config.yaml
n_layer: 15
d_model: 384
n_experts: 64
experts_per_token: 8
d_expert: 32
d_shared_expert: 128
activation: "geglu"
moe_layers: [1, 2, 3, 4, 5, 6, 7, 8, 9, 10, 11, 12, 13, 14]
router_score: "softmax"
normalize_top_k: false
routed_scale: 1.0
balance_loss: 0.00636
balance_bias: false
router_cosine_scale: 14.0
shared_expert_gate: true
init_std_router: 0.0128
lr_router: 0.000675
vocab_size: 16384
norm: "rmsnorm"
norm_eps: 1e-06
tie_embeddings: false
optimizer: "soap_variant"
lr: 0.00153
beta1: 0.95
beta2: 0.95
grad_clip: 2.0
batch_tokens: 32768
seq_len: 1024
train_tokens: 394000000
steps: 12024
dataset: "wikipedia_en"
Below are experts of layer 7 (counted from 0) of a mixture-of-experts language model. Rows are named router (the router's row for the expert), gate (a neuron's input weights, with its number), up (a neuron's input weights, with its number), down (a neuron's output weights, with its number) and show model dimensions 0-95. Each number is 500 + 25 x the weight over its row's rms, rounded and kept within 0 to 999. Numbers have three digits each.
Before each expert's rows: a language model's description of what the expert responds to. This comes from a sample of Wikipedia text that the model never trained on.

# expert 28
What it handles: Letter pieces and capitals inside Czech, Polish, Romanian, Indic or Thai names and transliterations, such as Podháj-í, Częst-ochowa, Gh-osh.
router:494509555448467501522523510475495502492510477508509495514483518469486543514474436497496512490530470468492477511517463508487503490483504490491521527464490536466512494537503507498468543475481501516523537495540472534519447520490500516493515528505445491520505445540520464506533508468537567482
gate0:506499533499467501462491524533519532519513461516485536503523464509521548454503465509529498490512522461535509496504519474551471506517508525496545474498498518532514469474484465503481511510491495535476522527508484503459479488470473509473554496521490489511509488464461511521452460497456519534
up0:476502511531512498535491447500512472480504512461488477489439490473492445530545507516502473485496513502480489496512522532460549514453536477518439503514518483458483504546527510489530485537484518498494500469513502523534508532516525467505473497476492491547478512532513509476530504510539481455
down0:487486468502495533528537465512494508483489453474498517516485515480494519480474509487514497498516483519475457463457507486445498482482509535527512536465468524447505503475493525527493497507518516502493533537504446508488515489530509460451504471493514518521526524546515531474492484508463509492
gate1:520516523484498516490500489522531486490502515522516505498539499495499517543491495481509479493515477481499532505527502532530508488546525466477516499474509476499492484473492526482460481509463480547507501508510520498496498492521529469499511543485481452495465513495512489547453540461485516497
up1:482463505573516505459502527466458487500475482486477482485540486512544545542485467500484481500467491470519521488513517455506532464528498492518456529488522531457502472508520504562485501494459527489518517524488517492515506580531509489532514517509486497527493494496515421537499539499482492541
down1:466529465541485467555505449494450510531456514475535522499492493473531519520505478485522505536499521563514550507467536510549503468466503523500472472496527491535506494462487511501544523517462504478486520521484505505508487496518521484491466497490512480494502449526514491517512502492441461493
gate2:485538482514472503507510533496505476469466510500524489503482444513488463471507525490522499482539489500502463521484495495522528462494537477506507494471484489527541469536532504523510494481500529517497513505487443503447490526505495498489493502518529483484468478508501479501497466488526481540
up2:532519538536461499525520452522541475501523525514540479543516466513474477464522517525522527480457479493509507490498492536499513501501524501503518471478513510502573479514497500492520487517495477528468488513495505523513491522482491500535552536533485509487496510517542490503537461511498489480
down2:522503540502462505501506479504519464508468500478480488489462477459495479475496460500553488532503508534520463476519480500498476516528488527514510497493540494461489498553452518506511459479477459466477495504474489496497514548506490513488544461494488483501551503543537502490490520502534497492
gate3:475478520467473489481536497483513481532512472470490511491542553507422520483477512519464476469479492514479535509518511491470461490520518477538493465486501514442487518491482509495501508492489493486467498524441514468541496536470484504536476561523499471486507508507537491500538483493508501454
up3:491513524502510482526530460493506529484529466512514503494541511546438509496458532490488480467519483446488546512524471449501499539483520480569476460498493499485507478428477552529519532504484488478479494501460529503520501479499458509543540514497526492518508469467494481514512459483529523456
down3:490507510518508488502539501483533471510484500495499538529494495492492483501495531520497531460528496490514524474497466530486514464472516494440502533524504519460499531475493463514551533484505520520494481504507459455527520480498475515475445503503524486488497493515480520517475509513508513508
gate4:493483507494530448473504529537480488498513514438493523492529494430545518510539490493510547526517454466462487530520461519527507495487487489487504539457503511499515481515532507492494486512460548513538517504509518470491486501557532544475541486479438546491502484467486476537536529495512517482
up4:448491445482549512495479524524466471470474513470495487503490506465506528495469504501498493482502520509476488468497485509470526489420477492476516496507534512456439535501482480450505504506507492552490480464523492468492513459501520513491484485498500505530522516549467461544517544504497475526
down4:519550500467502497497505520472489459524485456510471493507511524492502515505544509445526509477560473548536504502509458489476514444509502500493496474490529487501481495503531504448496520468485514519478494489524483467489484464494447540541520479487497487429470519481477492501520528509505510500
gate5:488515495496468510492474477515505518513545484500492516508531522499491528508442474442508449481498495476502508510497504481525468498522533511482505504520500556482506552501519445495518509499505520491522449524530504535476551505471507485463481483540458549525498535515495487521496500470505486526
up5:526469506454474526468538466492517482493484463478475542535521516500503506505505461522482506525517498503517475512541534459504552498503518486529504518484511470529509459500468506493497510506515463484495504490495507481498501541471502487479474480490505511476511505530515510484478545510491517494
down5:530551546472480499449506472461529514499475525537484479539493466486553521484464498479478503513503529481444467482511470517493489493476514514516528514492521513524457495515475505513493488540500494470501493520501460515528564486526528461555524493451485526513462504535508513494506471467472477496
gate6:503525527542461521473491486499464453490510450475500489529461503525485510440512506482506479501489489522520494493464480502511506504509506501551509489461487484465519500472482475477464513489530472507533482493469527514536513528488526532481535479514497530540504482508545477508449487461506492518
up6:495504501478523486471502541506457491494541518507483509502531508505496506535508509555511496539511495463475497537531515482529501525513539512455472538491460510497517500513478526529500507505469494480514511496551490532456531541477482503520507482496532484486543495458499496495523492511519491505
down6:465431501511499502471510484535508481509465533508517515517517514490484491475493473511499509563486482510493466521490497480480525547534498492490496506536490466480502533512474489549498512497485497523497515550483481494497487521510540491495521489465490508514519471476482464494484509502464484515
gate7:485530522473492480504502511481528500533492491500505518518544456505504489518511482495526507502564493526481496486528517490500475468439514499494528478483481520445509485468488514468496528498484486503514536500523538483461452452485494500494538537534517466510512475465492492526490516526544528496
up7:493514538483434512475483540498512524524526445503450557413516472501524503471515502500504497503510502493494505485514537514463482508501454495494508498516489515486530466504468513513530506493493518505448487472492492517478441493497493494434492508498487518516518497499493453509494515529486541541
down7:447474482471483511531510519480505487501469514494468483517479512523522538462505516487500497470565540502509506520468508467520503541465482481474486505481516576493488496531518474525455481482457548500524529532498448502502464484474504528448478466486484504510462501543487497516484505474542510495
gate8:493459516513502501539480479514500480539507502485498483503483488471484500495526473489517500527500444485483470471449503527514485474519513489524507483457466468487472430497433501464455516542485481496496525463486519530510499514506505529485490528489481482543536476494473477508492460508454521521
up8:510492516504493435461504473499509484487451546524464515524531537483533500499450486506512501473508520506509505501484517523500512496448502489486461504503477510486536509463518533536515529449479521474496457486508477449505501532544460476464473517531558504511499444519482485456466497491492519486
down8:520521509476508516509529485513494519518472498476496515488497514512543451482521499489500503483480497533500511455499498511532538516502505444525523525490531519471519486506492495513517526537489466480479520529526502506465511556466496480506496511513494495484481494487561460510489482440441483549
gate9:475504549540460454515495513472478453536480484537487505554563521507485529466541545515492490506492497505487486526510542529454506525449514521494486521502517464459507513501445518461486463480516517511509506483522530502539513524509488485495517493504523465513526501497555461534519483488533461493
up9:522491529489485508530463499471477479539497504517479537503498483534502494450525511495514512530527482487455469539492516527488506466497534527499506490534503509479462487484509539476486464507490525489515523457528506492485494511492529492518486505472491475506486472487564514513505492537500460481
down9:517482522486544519508536484507507515497495461498504474500477460503457499497469519536491488514461501444475434523480486492517482481495448481529508453508531493512509487484476511498525499519506503508546534491561498522506564529490497491433506492456482469447497520529464515485486468491487498470
gate10:502505474497517507496494486476504494525519421470501496497486557464479535535496487487486492527485519494504498511486549474472531488499511483470487537478523463476498502526512523469546495437494512520455517468494485507467482516474529510514481493514521518532497493523525551494537469514517470524
up10:509516493520505508461531497508490507513506591519519502504484449507474487491520509525502526479493491486520462495505477537524469500505472532502530453515477542483513491465499476523458491512532495485515511527492523522561528492510483466467510457484483479464490501474477469491503495471471523498
down10:529508503436504483517472510491507523517473496525478480513527509492480480487511518450478497504500522490496480521521502473507425586493481455509508473510538521441478499555493544499486499506482505509483477478505482499544486492482471490500489455503454536499514485448514507512548503491500479509
gate11:472476502493487527498494504487475516503527492458479516512499503524477502520517467482463526497501527479479513565498496518511544515490468509518478466525517499507511500536459495446492514510496573522516515503487530495468488454500525538448501512498519494505515510549470496476498546488493488531
up11:549527491449503514469507495468512500522517522481483505525485458484486479511493524511472528509516517454474524516501503466485477490489537518495497522518479503509512496509490541462486496541496494474469540485532527566473489474510508483463522478509446447508473511552496485500488519501514528498
down11:500512464497490497477484520477530494554508494531486444558510459510516496499516503477475533507506545499511536571479500510516497542540494498463476478465526513495503466522470509517521544486497481440505471452494528475506506516469458494490501516492498493472502518495489481519530463488497508505
gate12:503518504470473503506464516530477476538533490514465555528447528507466466492467453493493466474463502519487511526505507503516492502481498525537522522498546495448515552496499486542481528505472498480476487526507475521465500506462507507477508507508461473476496458481497518472470507551477535518
up12:512486481562566516500529502478486517476496520513525458478583531508536552494523548492502560534522508487482473497519492480467510509500453488473503498484476500559506458509507453457468471506496509503498541511487542458535498516528498504497492513473507533526505544509524470572531505455519464489
down12:493523501523487533521459496495488479521509473498536520514496485469454453503522551480503490487463493494520497545508471479499489560488488525492500530524476501520487507463551485527489497517520510498476470459486475466439516493503538477492528499510478453459516517536434503515467534496552470520
gate13:491503519503493510538457518470485505479494476520544483502508521470494494473489509433488479521498515455501517499494526498489492497505498510452494463502549496509522469533528474473488509527517494499474515526514524492466478470519522528483457522494481524502441485526474499486536501520509496461
up13:559532516480486463517476470485554485485482477488448492522488518565476502485456513537510519517534489493514492528481470523474525504485500538494447481501530489456493546496553477468551548516483527473525524475493496522497488498509558505532518490492555491503507505512493491494520481515485506470
down13:531528515492553486476497473487521536504470477477450499487508546487477492494510506519542533477520496534474459498487524469509509539483548452466512458496533474517513506510529511500453533474488537474503481505496491464512509486518538502496442519478489522532491488527530503480508491479490495495
gate14:501517538484518521518480506489511500522488507498514545544487506505451470524465457498517523525519514436475534480476471511457526506515490526497524479503480491481470513483464500506526484513512461514509511498506486551485500549487498484532493478517462472486450484499522486478472472476517519487
up14:506538505522491488492495423477525481507501513500532557517482508513483475505500458477531478495519502517512528481505524452476469535484502491505524528513477495468526510497491496469495513520494492513490472519475520505495481516500513539496491481518485480499501531540506487454520510481480498499
down14:464501499505503477544502445513455508553492499483482466471507520469520493472500508499515557509513511485485474492508447530497471512524473505477501453488487477444490487478468512499507525470466520508486481495467528506474474499495514483479505540469500512519494524510492493577539510525492504506

# expert 12
What it handles: Opening parentheses after names or titles, as in "writer (born", plus word-initial pieces inside titles and names, such as Power-p-uff, song.
router:461494528502496528508509512531487471437512472542491506484499471506509505494459518509475474508493503486529491564504518535512505518491501455446504503488491494499552525479479505525493524499498483456476533488530442504522491489460489484457530451500529512512526510517536484508499540503479507467
gate0:468527509533509525512516466514469485518535494481471505515467485520460530534503562455476524514513497535524483499467507517505463479508475488499458484477518508476505524468496509562508481484441513487468507546526439486497499470510473481449507508457511495515504512487496484502506511471512493521
up0:550516466508547524486480467496493456491514467503477504564470495548492512467515533461505483494500456494508485480475484475510498481529457476496468484494502506469522503466498510533448480513486536491487510492494502474477490509477569509511492513513501514521514490512504521479493512482524487492
down0:525498506488484492519487530457522487518491496498479475500494483512502505500528507490471514491479498514479541485497542519510552483499502457482484474527499495551516480522498489515513480507509486451511436486490492478473460536503499474457462455486497500514465476492498477513538495529489498478
gate1:487485513483498444491526466535497503431529518519499539513486475515511495492485497504512442496491503512512538503478536498487492506525477476482486479466483526505502503515477506538470493497503465510504536428519486462541439476512456527505472497509493467494506515485535534520493506452488481481
up1:506477488498481483504511481527520502446497489542490521488509477510512493542506517492476488518475533502465520503542520504503526470481559505526451507494496510505497528460467527514478477474525468506521504457474527491555508460531508500498483518502507467558550532488497503485534479507506472487
down1:467464507469492471477499475501527526521466531485523499430493537511463524483533526519511494517509502450505517533478516511473491488520481511510512468462480540502523489537520487510519526498450474498535528485461504534461545546475511490499498516510514472500470488483508474452516471493520471515
gate2:473471527530476486529488499503511499496465490454471475502504487518487483520469525517512510506492518536506534501550514472451492493491496469487522511493534481538526561484466516496449532529466502525499484505506452488477542501506466484494536524524497482446468500481487507533486498505438467522
up2:487474482504535457520496537513536465514511569508481537482536493508449469524500503497478472546528499492472520554539513493479505501501495473522539529487519546489513503497484453535515479512508499540490519499542459479465491515510477466555497522546520482456459543521488493524498457504492465496
down2:465499492490468484460454522502485514529466449492535522466501461547460516500505534532515501499535536505528519515506442496530485461438477485531509501476503506524514468484500472468513460541512519538551457519482506508522479496522476542551480498505491502492495491458566516481504489533497493524
gate3:511497510514471506533469506515457510541514498497498469496533517450497484458491449505521525522516479517474464486478490502489489465494506533489532498486479450500495489472472481491468492515476516518523572506465453508471469506487484535495514506529516496460488511489487501497493499500493523518
up3:499514537514514532430508519468464509538496499478466510488465493495526479545490523507445488509538501449513487500500474484529500549499485556460469501483539498497471488500528498511506537492504488476520488533510514482534465456517481478455501460515493527486460475523533455483493464487533493456
down3:519484501534527468441491512482504519502482489492479489479397486496546435501470523517465507511529489454483550511524486483484490497487509519489468496478505500571477524521485457477484504496513502517520502478512527463494532536511502467470486540508478480508506481527499427535514491508500502502
gate4:520475536560467460512475511490467484526542473560515531513490493500505476520506496534493530535481462499575539531464541529471477522504471507500486492494509454492498465514520483452485472473474484470500470472475513525513488500515461507459456470510519541544497478501486504512497468504529519490
up4:514504480517501472510471532468498505533509471521489512510498480488501485501514474519499527484498511486545520513537498502491496522513515555567499500481473473474469537462504485485509465483522481486502467484500517517525488475493490529483496451487499535517489536489499479514539469522498478501
down4:499551457472523469523472483513499465498499473518513501473507507488495530506475532498517515521557485533463483473518497522538501564503508503512514533461526489494509468542568538509513508536473480507525497491455513485487494518500492476514536493484492501474518529466458518509497491448548521523
gate5:554458549535505498475450492503472511486545477464525495492515437500477515506535481493508520486499499475504446525481479463491466504512527488507528473501506505485504539481522513518502500524476494497532486525495499482529475492498515482499511505520505491536478497459454509514477542513521469507
up5:529536487560552486497449542527481510506511493487503513511492480501495512503504513479556500518490512495509474525458467487460475510457470499486482520498454455464523502527496507535472502513477509478449484514473491525494468520524500481474517484502513493496488510442535502487512546514515514507
down5:511459491498548481493448520506530489534488540512481475499491475516497479470506504457495521470529484531466523492477562477492515513500515488512457490511517446474496485422469414536474495492456500489461489522488475476495508486548497507477518516489514514492475480523502510501473512536505486535
gate6:488478532482499508493515512549461478503484499531525559485502546484492487497473526516487413491483476511530469520491483511509478444484472495503469476507499517499510532509469486510487495448516493463478509467503490495477469467488456495491506510521528462476496507533544528443501521499532517538
up6:485490475515518451487471509568529531478485495511464498481498527546478515505492489494492525537494504504525525526524509533520513488481526494488468487498518503487491560533464496517484462498498525468491505522545478505439507485505489461506485510496528478466502514511504490494527516502491482530
down6:455474514489489514490464515494500496501504557534488491489513481506496490558510480487453525483514533542454472500521483523514454488500507503491472506521505442512476571498543486508519529490513504553521471502483527538518511487510504475499496555498485514497482511482502499459505492490502497521
gate7:491467521468517481498474524473583472498473502525508502486494491503451529555501513503472511498542497558482514523533509493520508509491510496501505459486501527485523475462492525547511524496483506484472499517539494495483462509490501513510508528508533535520502501501538469477488523464515518465
up7:475463494529533495476512509490500481460466553536503517505534515501480535484518531547511490470541498495476458499483504476505491487490513507519500507502469475466523519517482493492522507493528493515492500501517533469528502478521534436511510508494497489578489500545553472492553508488527464526
down7:460486517597498518518483494501497446517487499523514493437499514483505501507523482459514490500521493505522504519490501513517494456525486491524481501477502523472506477547522511521539547455512509459484553528523496542496481508558489493527489513519514516444461484544499466454516494491518518517
gate8:478470500519481474509499536478502512505494480484458536445494467511477473491540462505487483496519517496512498463509451497543463524509463513490509486552493488523504507504506471521488481485490502471519494511482492499491531494492488483521483546495473504467505480549509501468456537511465545494
up8:489521483503560547513512493549513457519498488447505535493521461485466466497524493540511528502495486445507463509532505542532528472525503525509515494513491506500484537505452507491514524515477487488472493492544471504451534463509507502546531518507523471478518493524468477520505472532513530460
down8:503531516471505508525581475554485544474515530522461521494486503526510475497499501469508490508473510498488535486495501525516474516509533484523491487513509474505500509503512490479549485521496508501485444490514538507500527491454502493505458504499448500514426478502531506449578481465520506527
gate9:546479523515484534527506473500509510461487544469498527526498510478506493498496481504489471508474476517572553445430513488529533549523523524531485509502479485528513495501515474533509524453504507498508501484509540486479526496514479511496490478540490512494542489549478539508483470472507513491
up9:557480456503499497525485472473509546451510474510506501538526524489471508506510463522486435515469525482482487515477505463493496460492514491512485507448446491521513512533497497532496520461465505498505484483482494498459499469504520444519484504495498456485507548505510515497497516484515500486
down9:490461512514466477543500478507535520495524506527476510508487506505515507496538489516476508500437466496538510490468505486504515544494514521518466514475507502526478509532509492495493506510483505499507550538479509561504499463481513474485480480592489486511557516514478546498487485513479507519
gate10:481477504519471493508538491487507484480540500461481506549504497503484466508474498503479458511497503508496464537488526464501479542506521498471488487479528489556479507474532523509468547490524478525493505531521490466527477506495444488503483495527510485507561507503480499513524479484477480467
up10:449511530523513492481488473513487480486536501490471509487514518526494476544486468512460477517501495467480487513467510505475463494517454498504512519480535475560503494475500507466528526530492462461522547508531453499478515530488496544476488510490483461509490534517532511489485464493461463427
down10:541501461466468499488519479514499510504552450490520506504505506521462497515536519509483449518468508490507531457482438487517499450529495511534525522518551503523452526505485479512479513498485484556483504564490480512492527433547514518529477523491497487497550515480484491504486510515485494475
gate11:482513496508503463502468534501483483514535479508523497512482499520482485461536472516550500501501518499491526522505527504528469498506527508524473480486487551479498534439525504507530494521523457467458491448503489440535455494461538538542539530524500443516499568491528500522524501483478438484
up11:592509473488504521463465491530495532465499523503495515504528510473505483521483464514506468528478532458542546512514507459530546509482497508488477543504520458501487508546486465476574493526499459502514464527551509535469500483512506508506490515484484494519482495565500488483471474528538484532
down11:565514509481491528565533517554497503502507500528453476507451543508527464494482566483459464519465463520456507525496493490514540475510508523483528524499501516437508539484494501506492532470480489522530517490500504492503526461515500488469497528494527522539501504482499508532478472500495493499
gate12:507506491525484537455531483536503502486493469518458479527532504522501472542469525481504444504485469479482481464502531498477508538505518536473489465481509483452473514506480523486526524523493491483494497477528494490519517481504469526507491529514498523557443474468525485469474510477470506506
up12:486501504476549503479482488477516510531520520509539504485479511508505501479520501587475542492495535518504551549495493473513469493483493485533478519493499517539523461484484500525473491484525481486534501488482536501498492504478531483530523476475490508460551507536485510522524517525492480499
down12:477480502463560515516499486487519462536482495474510452493449485484540519473497461496506502516485522466504507479483482505487530448515492502474496492533493497503487505528488492517509476507494492505450477563514540532508483530492502510506553446494493501491504481485446549498493506531504483505
gate13:497497534488480499464509450506496503459516523517477520489471474515507508501538497445506498450484502503495512513463493518467487493480487506506483496469484510492555531484487483488511478511503449525474471476481496465477487457499503514523455504471545508498517522515511514511479532472515524503
up13:498495490465530506507486529487475469487496468482524502507468492531469470498513519490498499525540469528513540529459524510494504561468458483478466495531468527515500504510464506461514480523508528505515518477504483458510491427483510515516491514477554499503540474520484536458506516517531468468
down13:483460495519478498478530512466484464477473525496487537473535502542514476509499505483515529509499524480511515526483537518462556547492488461491530506532466521471511540493492516466491508480516465562524487488488551519510449493505506537479508483514567512495502508480463510517523500486462474477
gate14:533510519523500542546515500503523506504484522464497476527481538482531489464523497492508461501531499521523480519522450522502501466486504485525484493475491506529487484471453536478504531544480538503503546499433460514460460527483507484452479556529500502511532469480511515491485534537488512473
up14:513524477523512500526475497498509540475484489548495494518494455495504463507487486506473492462482534495516498474469458540497540528463459538508510511490501532510514521471461538464519510486498454480543540532487489533497472505497522503466494482495521483541502503424488482491500522524549501485
down14:506519520514482518472472493477466502500482536481505482543497527505482455505476483485482504489518522519496495481525503550500531526517520496489498450528535501530525519477507500519538480457519467457497483510460508507502492487479481517511526519498508517540500451542482530518472512492455511487

# expert 57
What it handles: Opening fragments of technical words in biology, medicine and math, such as p, g, ab, salivary, hypoglycemia, plus LaTeX $ and backslash.
router:505507512447465509504469541529505483440468519517483486485529480493503509486532501509518546496527526457519494498495466464503502484477531507496482597497475518519529487487550495516490517479475566472480528483552495488473485486503495447497515507487503475536478488531506486492483483513543521501
gate0:474480486511527494504472507500495525463459505475557532510551518530507481495457496504528491519501486486508470488520447482496507522522465493510494525503492508535489503510483508478518496465524501467491498425484520493503500515499512507524502517494513489457524505534484504582518496499538495527
up0:473439513488489524488510516508525502467482472482547511497556529514502528456452524483515476521504490510503489474509471474523543489512499486510493506478501493499503534513549538458524515493514536468491482455500496476465536523467546480508525555477479510488496501523499517568480459525524522520
down0:485494506511484477444465481509527481513466490523458485503485526520513472505525503501540528492500502510548537507456503541531511477495526480500485485521530499477523509516489481485464424498517513531488521511510475485485456491491538499475524530465532484487521537490548515523526498470506503522
gate1:524497547476517507500484494488465512515522478488528517498518496485454525516505492475509483481552452472517515508508482510506508516515474498509511472512450527503510473483508520484492502490526517461504507500460499481504502489510498495533527513542455497452515454520474539465500492476493493500
up1:539529513504505483464483509509488460513506454497491505511508525457521508503497561489508463510499546534503546538536517524504484498510490561495514481453494541468483514464513506510443511457523560541468496502519539489491482557508457543497489515521472515523506496507497497517490465492444492498
down1:560494514461475482524454528484479489494507490537465522520536530498500443510449498491513466494505517481503486506478510506516500495498497527460429514527501489520496469488465479500475511493497522492502445504505477469487493495498479479479475508496527537519478520480504419491463476532489494526
gate2:542491531465506476524465493536520482539494492487497517515516476498537525459500528490493552489530456498466499469467512491510492483495510448524497520535517512531487493525463474518457513523501523520480531447507455497528535461518530484489459495494515464507480507513514517501476510464489525488
up2:451473476551485556507544512460494512464510483508528509498490542506471484556490498522496464497487534503526495552544471482471504501510496585466517490507479495461532516463529492499558490467456468465511505535482541517473455517516455534512472531497485543448522490520502524498499497543517469502
down2:527474493483510492477483511486514496472512521509542524473492476540530518500553473506529523494492477490512489505510487523523482526464495492492515516453484498397500537498482505496491526526518498545515516566511530531477494514516471492470509479496499543473522493504480533500471492557521478506
gate3:511480503541465499477483521534513475494506503506468483489476503508459519543525546474488456556535492478509493497481469490482494491499522499485479480501538469525487488496492494488485511499525510511508504491482512494466469485438485488492470534487499444561482450497538464477515520503476509487
up3:503498530485479492564566494484489497481464524523491508500494503525486485503555540475521492488549482491464473438481466517484479512471493488525477446469494495476467458506490518477498483445538484498449505525508484482477519476511488500540492506494501522499524480518490514482465515505512458500
down3:519484505536517486507481495478496502480491509523499511527477490573530468486457518522496474516496533479512507523524502499527504477483504461496531502537508525478489479513452507483482478521457490515479495471523510512502481514491507479491497501500510534481524482514539496468540484527521518461
gate4:480563467487484489437503501522505484477542453541485519495470481474507526489527495475487535495509489475467479513469491502502493508496463529497492496512497523493515492524490449476499489508484539452498499469496493500478494500509498499457531510512509496506494531506490491499459495497512483530
up4:492471509513516508558506506485485488521464509478527474478513523523494487516488479508531462527477511525535523494521494477488545485489526477502520487517505445504508505491496513528482536507499450524502536556503539518537496522505502535511491462480507495500497471467510503496543497476483513486
down4:519524547482509486510526536468528499513491518511492481495545498481568524465495503488518478501543508485481497507492525504492536547488486474481503510523507513534498484519486477491523481496506504474476517521493507532514527473499474498512539492515464525486486516522479500456538530459542494522
gate5:480522471548475490517543532529497476495503475481542489496540502524490498526479527503485498515541515490482476527461482520480514513448535473477456500504520528471466510525491551519513563470489532496465539528483467509504512479527519491458506482544484475485468505478513463487502510513542527501
up5:507508471514530495533505490518529530532503496500492500490530502484503538534528476489488511515522520480536510498482470527505486528494496522463492535500495520494508465489415525456457504511488517512517504497463520488465461469478523502491506484489497511538516481483511478484519480555474523483
down5:489516488439559506528515470515486518478494522529532520506566505492469514540492508505488512458508536494476495493497543480483470457492488489476468540453543511500526540483487468505548465474512458455552523557487494486528547497485503527533487505507540533494476496484487512493516450482469501501
gate6:476493476488497491543524462537515485503514553526510460500533473502474499509505466499495536489506505513508539521473515491505486513501535482525513515559488497429486499562523472506524491505476488526493512517531504535500511488507521534500526482497518478527454482501485548509476480493499540495
up6:540495501506482521483461525513519487511490515492494492492468526482513486540532500544510526535463493497512466520565505521503500499513473484514507447472526484530499484464520484522466508547531516482498515472482493491489463518507479482492481499469491461474529520510495459479530499498525519490
down6:541505490496476513507484532481495508491505478488477520524493526517524550515515479522497512512460484520501514506514525550481545447481484493487518436507468481490430519508517518507470472498523519490500459491457510539456531505455525487450525489510480511480502554508474456482541525530457514539
gate7:526502510508497513504530504514529490486475485497490495524539483485530519532476516449532496491484457551523506488497492480473508528507542547513509538495481527457459515500514495477452509521502503491472434502492520501476528467488461493532503527534517523481504440442490513472477542494516468494
up7:516501509522482503477506501506537491523511484513489519525551503438555511507501518476524480509518547528501462514450505512499518514465520537499490520539502511503486496514502509495485531528469521507480462509485532485498490511438505493546541520492492480474472440478480491495520548493532533445
down7:475498547444436482497479523490514490492553516506468489491473467538526491521459532507492468486534523499487481527541582526435490511485520495496494506499481519515448535474513478508469496495515529506498502515481486521514498466465494513556494554503512513493457456518454511518553513465521495492
gate8:501493517527504539521500515540522503483500580516508506483505482508481486515497502522562509456513485475462486482516480511500498463539525521496504541525500482531483525486496479495501503486518492528450516528549504478466529531533500536504503470459492432523493521486482525482549490516486536467
up8:529522481503490473483494526488544516488555532513519507505510509549520510523512485500531471517519506504491488513471475503534500522477551516470523512505509493512475525513479463527578477515504488476469528526509508503504476477481497489466486521487512501482507512498509476469491575477467511501
down8:486533487510506424513458482516477483552557477498498470475527480508516519466518467492518489467552528500503499492497483498541493516499544506524516470533545462466550516544515499506518465531459489528542491513522498511511456451511499493504504507470518504514483504510503509450512518475532470519
gate9:482516488472507545485495472546430495474484473456465498497521490529490478518538478486483544462517496490467507509499496487484464497530464484492507538516527494540511478490446502532489526482500516492531472480527505496507453546552486502508550519492516516499480530493516537510484469514543512528
up9:540502515512480488533480505502508544499537515478544460476471512477484525499472461488489493515498477481504482487545494505504513491464518519524489470476505494479485519457516481493517481486494492498503492501482484510501498484485498520521506463497522483522510477490519418517522552539447474470
down9:497438532450485530516522483487509536490519522518509480484549508535522451505507488466474521475510511483490517512461530508474508495499552492494490495492480513500566496452523547548492508517475510503486517510536469554525483507497501558528509526513519473494458474494463504478513530515502500491
gate10:520518554475477455507464533519512482534513533510516520509473479498496490485523514500487528472473512474469510489525530486507490521527485521536519532492541542457558549490497502522496485492477494469505532510509503505505495477499482502540509494498489506523510524483498520509478524513468496484
up10:500444514486485522451503506496492550475465535478485505473547482443507490497502490458511522518527498494509493540520488513481520485490507520515530514479500480482476512499488493478500506480512484563493497472513511484498492478461504506503497516498474529501519504497506482520538510467499561502
down10:484449469526492523518465553494537537467542503525483466447501521500528538486481517465487457490476464501486507502476511497499467496479558463508579542494489503461509508534550497486510517519553528465495489518501504511479466507509482478492457525530472511475466494476466484469496518547545518507
gate11:515491534502485525480527476481496454500503556492529498510465489502466501480476532488442480496512467437514523504473505465494474484547516507524483520498485523464502503505481519496490471502525568512518540478524526510532497529481517462547548490499450446507492505491511473521460526475515514475
up11:514507499531449490472531460493503496488485501526488524461530512490537491546504473513492477469510535523478498490533525529507507493503497479515532500494465504508513435534460526500519550520520472468506503464513494489499489468500498516521490514529489525475491490496498475493473528534549489516
down11:508497471514498513513462461491523520506531492489476497509501491564564478521526521500512495471519473533469504548478474495493430512484492522561471507484526471523497551511517506491537483466526469512537457449518460534448513483477500458487498426495524556529514502525511517472505505543501518497
gate12:474521533484464468489442531569495517435492527488488508465483553547542494470548452499520505487469489475478509483490488509471496485522478502488509477506505449526525504488485546523509503479518433495509522519531511504514543455473516513497498508518580499484488470530492495505496501525457527522
up12:519507502518533514543489481469506533534517463527461477500464477483509506553504494465501517501524512490521522487516533478519483502484524509525506513523503484497490519537493499497478499513526502499491513533523477495511507488528479523508549531470461500464546519468523534474534462467535454464
down12:516534526488482548462492460514516479493468490483480501550534507521438519480488472475500513514468491421578495504502497482541480482479487503523490488525495462522498501462481518506481513541509497525450481505516490473493483529479516539492510512488487497496521528500509494499534536465461460496
gate13:504495506501455508491460528536487462513525549539478516513515448485518463472515532533526534481472502494483461522518530490470527522505511577490477515477526509455509514528473478526488511493502540472518529487522544474483510525492498498500512535489486459488470508527500472475509505502549494495
up13:507505522476523489533540520559539534520486523498514489486503487472523474515525534550482515506523520535497500504500503499559419525495485515486512447552510531535505515475532565464533566511516464534474488500501478479487490489485534516507476508501493508532482494476487539508505471491478486546
down13:439462477531518510512491465545509460539543494488500509510476486551494547497495492488479505484468491532546522541494493487486498509483478458487500492527512485464517478517541490470496486498497492511494504452552529503452476467502518523488493498562535533540484485463477485495511524507518508476
gate14:511500506529526509496484506444465504487474503500473481449513513539531488489492500533519500546512508471515509531471469508520470455519509492510498586512495492448514465493517503508489507486473540515502540494526489521405462499544497469500512512465511502518514444518508474519496464497491555476
up14:516513529488487520491488492513493481516504526492487520537505479491486475517524542487449516515475482531505490469492495507480488538500484484499518419480537499504480502502502507541473520521524525484530518507504471539556492481462487550511493462528460470438478500486459506485513514465454496522
down14:486545496510497550500521541517491459422505517541563492482515507495474553465498482492517504494522548409479513486508504480538521503506526487470483530522467509478533512497514526479506480469485527516490547518507479445457498534509447435531494522497513489506483528526500484526496478507508532482